Below are experts of layer 9 (counted from 0) of a mixture-of-experts language model. Rows are named router (the router's row for the expert), gate (a neuron's input weights, with its number), up (a neuron's input weights, with its number), down (a neuron's output weights, with its number) and show model dimensions 32-63. Each number is 128 + 24 x the weight over its row's rms, rounded and kept within 0 to 255. Numbers have three digits each.
After each expert's rows: "mostly gets" lists some tokens that are sent to it at least half of the time; "comes before" lists some tokens at least twice as common just after its tokens as in all text. This comes from a sample of Wikipedia text that the model never trained on. Tokens count by the router's weight.

# expert 7
router:131159091106140099101117123108152151100106135114144102158155130124132135136096134130125142113162
gate0:141117125114125147097123077116133150113119165157133110172143131147109119114145105152143170135139
up0:098102155120126109099116120132123131100177148079136161143140115149109127138153124112150141132133
down0:151154106160108135113128167110123146141096184113119105103119108119119137093095133112141124140118
gate1:171174160121088114145107102098103130105089138130137145183141101155151150108116098130098160099126
up1:211130114128109068148118120119139118149126147164090118147131121117126110131147119170113118154131
down1:141145133139133103114167119150110121160103130120105120126135192142089149118115139120129093123138
gate2:140111153136102136118126147120133163140155147145151142110129100117126140167116142140099140102143
up2:151161135131211166148110152064135079110100122116147170157119156152134150098141139150141088190138
down2:083123160125078086096114111135166117116077189127125100108124120134142149113079115092132143138182
gate3:134116084126112127098118143112087145109159060123138065143132120144118139152127151147110147143113
up3:106118141181142161136076158159152118121135129115118133107148143107145094131140179127142127104081
down3:108088149108107127151185122160161127170109131176115125117111173129123131107158139093140102127135
gate4:129117148136145137138156110145129094171112105154125102130121110139142137103103103104130161123100
up4:132165151111118092121140149115121118117151119150107096118133135162164096121088082147162113125115
down4:142167130103099155159093119099128094128134104155153127139131135138136132126093149170158097116129
gate5:146168127147178156145126145151141132122142146096104138143097145150100119152146150125139121157170
up5:136138160119147118149152123130144132134138105112130093111141111117178129152107147147108118130136
down5:103149152096151106138146117162150186129136144142101147121103166153104149145156134123141141139115
gate6:101161095125142129163152100113110135137093177098131131116091133124167026130111133109118121129127
up6:145147102151096154152159163127160127139102083103128151140159087152151143130106129097128105127168
down6:117117101103104119121105154096167138153102141124130165145150113160129126119120162145129078142187
gate7:123167123133117096089134116144107125172140147144110108143126163099105099148125152107165123091128
up7:115158099107077149151149133139104123143122099179119103135116138096149105145151160073112169105117
down7:134081140168116108141118122112105096098122105102160164119126102162122156123118100134152166168093
gate8:175128111104125137094132133125168129165123117147172108112136140139069143110129117131124138139072
up8:105177100087201122115106125148123100129128131157087120140113137142151135132121136089146120137151
down8:115113135152156153140114134154143105137117120124128148130096128185141184083159113140118101132113
mostly gets: "cor", " car", "cre", " bar", "tri", "leg"
comes before: "s", "ing", "ed", "y", "ation", "er"

# expert 4
router:124127113103140104135134121136142106115159197078111075122157113170124147120110135100126115142147
gate35:125091084138132123106103132083143166107145117127118151124167143153117142097116146134188108144091
up35:108126167135183118130156075129106145099125159131105103110119152160123142104108160140115146118131
down35:178143119122151123127190147137095138137110084151163103153123139126164137108158142148161111144122
gate36:154132079164106137123150110118104150113111119104113123121153140108129145088094159145170079139113
up36:127182067137163182115147111140127144139160080120123096152186140145135100129125131129116119173085
down36:126114147102132074150118117161134121129101140126153115158087130149131116135149122110141173117144
gate37:116131127107131138141153116115103098121131099082128145099079119137113140106099123097108088150112
up37:098147138152134125125122163148143104134100143139128135171098154173131102153095138151144186117123
down37:129133174084132125070145124124127153105114088111106136111144117139134118114098136153138141121113
gate38:160125135143149108133118122142132159112107180141156143150131113161169113129115125135131148147157
up38:124109088092160118124154116117152134143118141105082140145103108121150127151145126102113113094116
down38:113096170127111118102164096128159100141146099099150100086123107131145108136069098128137138073147
gate39:182129129087116147139120139108105116127131142136115108167136116160095109143143135147116130133137
up39:162110134115123166126177069116168153138188101112122116185151107156096107126117140130126123134131
down39:124098136121123143123160134114139135176105154174118150141129104094118094166104134130109134151136
gate40:124103109145133150131158108119133121135090149132100157169114123170119138143115189112105134167104
up40:168076129161132107097161154111146153146094171155141153142096131115106159140155170124140138150114
down40:155134110132114193127138101099147114104171150173111130141131168134165106079128125158151132147106
gate41:116096148135131121127141089163154128141169115148089106080138162128139139148152144095132137137139
up41:163115077118162173103139123095132132162143147168138116148136130096163131132129117104120156111113
down41:148139126143146100119148144129089124110135130130185153136173143155120125133125130152122145125160
gate42:123131136172105136177137174122101159120136171113122147108123122099138149147151133113174126144117
up42:085135100135107115131090168100157132135157149080167126109122102133136120137105119129139132086128
down42:131171133120110116122167147146157154132132108173124140111132093161137152131133146130126153162102
gate43:131193175138145157127110079155134127128144144139106154115134101145129149170150140132121098127127
up43:139169116138169083129123157148128103183092127135151119170110100084132104140141051127140107171128
down43:137155130167097125118061136152176117141126165166141150127112156146162122142164111086130112103133
mostly gets: " ", " S", " re", " P", " St", " C"
comes before: "1", "2", "9", "3", "4", "5"

# expert 6
router:091143153116120119148119094125138082143158172091143121097111138131125108178122136118108163132118
gate35:111130130132163084158173173112187098118136176138131124104120132111151147175099117118168126106088
up35:137125115089177119138126116092088130133127101158160132141108098126134116153115166127146128107135
down35:147122127135090135132113125146117130106172101109142128102157167102127137173098071120151126170116
gate36:125150148129119100134145139074124110078188101092170175132139134153096111114150078167127105136160
up36:140126102138157155129143110143125116135100151151168144140084124105136159088155112166137098116142
down36:107173127124124108051109175108195135123133161142141149142169156159116129114124119125120148136168
gate37:146126148153134146169159151116116098128166107133134114075110116156152140103124139108111125140120
up37:159141142136125162125152081139158143084176147096126143136155122131119182160135139130133110150122
down37:113095121150152089148088137114158135139082132133129145108140154140113077099123154154137127132110
gate38:120147086119157145095156171082099120128152129133139136114141145145158119123103169175133133154163
up38:113163124121136092130112113157104078175119165107143143123136142185081155134093124111111086141143
down38:178102144104117143131148099115160146114155078162120149125104110153136161105130144102099092092119
gate39:138147108104160132137162158154093165139123169145137149145138139097173155137138076134123166112115
up39:106117136141137091071125101100134095145078094102145138064126129170131112148129146154139122146154
down39:156137131082074087088092164099129155130129113099100149112144147126136166132120145132122129135123
gate40:126088154127139132125154095101078115106151132129133079138128185099121134123176128130111134124111
up40:136123126140123158159092127126160112144112087169135128129133129166117125117127166114122078125123
down40:140116102110139110072113132129073107152110124129097090161144087138115112117119136121133183102172
gate41:130138144179074116101146136104181141147100107093135175096141104139170113143133136111093105116109
up41:140135128158151145115112108120144122170136105123119158123147093129125087161168141148129170095125
down41:157077118086101151131134166136142124116125151115113082149136150125107126110076117142135132131128
gate42:113129151129162090149173165145130121132077153173131143106138114098102089141139110131123161127119
up42:147154151095099092135166190150111131124086142157119125144126128146110116111165138131118135128087
down42:116143121151128144086107114064124138067112135078115145124142121148134133076099135118118102117162
gate43:149154161125150105138153150109154139123114125099089150108150121123118151122135155129191093114131
up43:094119101103148135142107135132117098128113097147112176106133111132157127149167150169095128117132
down43:179125166126127139124144144100114142087124130130132123105132110115111156139150114144137127103111
mostly gets: " \"", " (", "=", ").", ":", "("
comes before: " ", " The", " In", " He", " \"", " A"

# expert 3
router:135125115076140102118160126172158104113103131113118116111132119137169096149136128105110150120093
gate0:148115118121131109115171165143106118171100115141128136128117095149127115117136090119131177143117
up0:075143147119116180190118091109113154123151102147138130150175159135108116126111156095127146126163
down0:115149122146102102115100111166130131163123157136098129122091107109153128104128174153143097124128
gate1:133142175122149141125162123122105117103100133109105132179134137132134156173148115138145123167136
up1:182135145174145135142149128124110090128071108123132120097104106115164159129154103148135140133095
down1:078149120077142160142084128102100154128160193131082155130093123135135105106096137198117148100124
gate2:169128122152114141088135125145132103071051120121128125130163161148122166150116125101158169136123
up2:121142118172127117145146154158120096086135116166131122102131143148140111129124119117136156149151
down2:119115111193116115150104123115152118131112091128187132123139150162120088107099105134096161124123
gate3:148138141172109139102147142156114114172102153110064165160107115141131145116142111121134117103142
up3:105087145133131144143120102139109129154107125085152143138117100118196125114129169135126077115142
down3:156100151141135133173123140102093117081139174156081154174084154173087108115093073089145134085107
gate4:183146146126118171115156151133187147115086114157142126159152081118119103093107072137126152163154
up4:135140113118187114069137101116141114131140115114176125104142090112091160136134119162118154133169
down4:101121123132147086139143160124124186103092184135124109078128123164118125145113103131139154140116
gate5:113124110089090086133152145117110128090117132134127107115131126133144137120113142118081147157114
up5:143136096118151140162134102136100124158117160160172152133116117135093144129150114147161124119145
down5:145164168102121138140138081136115146140130157140146147140133094181119119125140169141150140142119
gate6:141117149157132107118114111133108085157169153107129176162134134138108100142140120145142108129114
up6:139130133114120133217126152123139142113137141103099145137154186076139104181100165148131149138113
down6:131126125118134082120187126108137146161136112156096106084179084173130132105158155109119134076117
gate7:122115105186139142100077170147121153185119146112133149124110108119132166125106122149102136113121
up7:168197117072160125160125118143104161105137110128126115142177196124159098153134090112171122120150
down7:099132144116141126127106138116131126179101125124146098093127097115116173132133134129098147152097
gate8:097103080127124097156080112210146124140103138159105128109148125106110135122112133112126119149096
up8:154125146134140142108137140098134101109127096124154130137172119160106134170139102110138155097129
down8:138113142070109157111133139128126098106162116122080132111091145122139142126112138114093070157169
mostly gets: " was", " to", " for", " with", " from", " on"
comes before: " the", " a", " to", " by", " his", " in"

# expert 5
router:082116090139146108128138120131102117130139175108131112144182113151106130101140183152168092143099
gate35:124089132139124168124113120115127162125161145140130140084137134113112107116093130088152168139149
up35:113096129190109128075109118104108154113089107137133114076118152100107105125110144106119157122132
down35:118198144162102142136133139104108149153108139118117146131113117144142167136127108159112088112136
gate36:117133134145096107180141116078134116098118124102166113184108129139123128100110135080131122115121
up36:111125125138124119081145122159113125131125130151136119098126160084133094139133147159115134092123
down36:139125088140128155149125131115128152127145097136167121116103144126139085157127157163080145136119
gate37:154160121104075155088154089152107141169137171134123098156120131135164140126141157056095104104126
up37:157172132151112153093132089104131150180147169131135154131138143129095106137108118108123107115184
down37:133141130117138180164121104129126134118151111093106116156131114070082141145086162095143155123130
gate38:107132130120142145151136131154141105166109088160099073100091111089157120134121112121165110165129
up38:154131144173164117120128106088107115116146172128173145120126160167084131074135126153125148135129
down38:144163105145117103149132130103097116117100130148125129122101115161132110119172099123087186160126
gate39:075143125150122122136129109118145089095123123129134122124124135060126155187156115116125122117119
up39:107171109175107146120143160110068149142147148094123153129143143093100100098078155117118166140106
down39:165130151143133116137142164134125148104129103126090079124138167116100149141081116151156128121116
gate40:148119112141136158149150098123127128132085141121091106094160076150129092202115107165115154134117
up40:083169142155132118124131127119124153132152127165141125156153156083136122113147129134136159195132
down40:150179101089123153152114102174141156148118135111132133145154136101096085116067146126087097140124
gate41:094141142118183134196095110091139125106113162094156114073128130111109101160114106182124121138101
up41:150138136143091148105144146159133104121097113137121118154128107146146127086145146106134121120112
down41:106106127079124137136123116137103152136110164141083120124145185115104125106115122083147135153164
gate42:131144167110128143121147151131139146121089137134132164146143144166142098143129170110112140162139
up42:094144132129126173114120122130159148159111145144106108181174138115144123093168117156104170160137
down42:123123144174132122140144147157139139100098109106136184128117143099097118135099169073143143109155
gate43:134123134121123114165127114180136103170094141145176140149153188141141117158138105142162149105121
up43:150154105147120118108157108124131149112131139130116116115105123116136144100140110084129153075131
down43:094136165098167125130159145162140133133113109136133075169164138103138096171106113135131142192098
mostly gets: "\n", "==", " University", " ==", "---|---|---|---|", " season"
comes before: "\n", "|", "-", "==", ",", " of"

# expert 0
router:119133136069128119127141120146122120147125179122140071152118174164107084124158160136149118128160
gate35:133133109110114093142154119129118111090134116124114129149175139140103139158127153137089155158154
up35:102159140178107143086096115198121120121129155115078127122117137170133144126101115098169127124091
down35:128111102100116125092138152126162135125175093113126121101101086129121110142159152144123128101152
gate36:126111116145144100108097150169164109154154133171128127110124171131077177127164155119119113130125
up36:143143145133083101124117176094156154133109131159110118115144177125121145125122130118104134181134
down36:127146142120152113172166071143146161136078100148167142110142061092124149150139110134173120106125
gate37:134116176109092114176104157108132161141142114062092143098133166123126127098156128131091119133066
up37:112139140146153141159129129136120099133113158080135136125095146137131140124126147150119175141123
down37:116105150151106145143138134116139095138147140141086151127132163154117156156106179092129117133135
gate38:120117138150160112147131112114129158162130117124180115122132123118145146113096158120139133113113
up38:147100147138105106138112127061134121128131150144154113117149126159083123136172113158145139162143
down38:122104124161113119149105071136175113092154129102112129097143138122140109119130110155137065151151
gate39:152141138135148133092143169159099098118114101168157125089131166131101085140138159130154146085106
up39:114111086127139112128120151124093126127157111134136143104097139112126137150152167121072116172161
down39:158156167105101136139145087135150133088140141128099132156165134141086119112076154144191096076120
gate40:118162134120171086094083100136163132156084136128126109126159065109113115116148118092158138156150
up40:107117166134165152122104169103150113139137163109135107101124102099074122109134098076110155164127
down40:095107104146121160089142132118088104115150119163143196152160092137167148157106158138116145114138
gate41:122149139162107133114181173160130115152098156110113119083106115125124142137107126121079102160166
up41:117150109156120119113132140150075095146140120081153118118151127120107145141142138120103101147129
down41:101105126106127141136102136115110116142154129123078127158138138130099122140104118074108165147152
gate42:115160149138119112105135172153152119149119143174142122145136177180163122115125134132137110148094
up42:091110143112144203112162137139132159121163139113104137135129127141134113157116178110126071125070
down42:106144139116146069141048112133164087120112151117149161114156182145174185131163126144120147155116
gate43:078138143186163141142102135135124133132120126143107123111113143128145140087142162077125134102158
up43:151127137073100136115140115099139128105141139127121136122148144109126123155163104182113156160137
down43:137140121149124128129109157144151150101163125148149116142110175125133134108132124072081125100154
mostly gets: "6", "2", "0", "7", "4", "5"
comes before: "0", " |", "5", "–", "6", "8"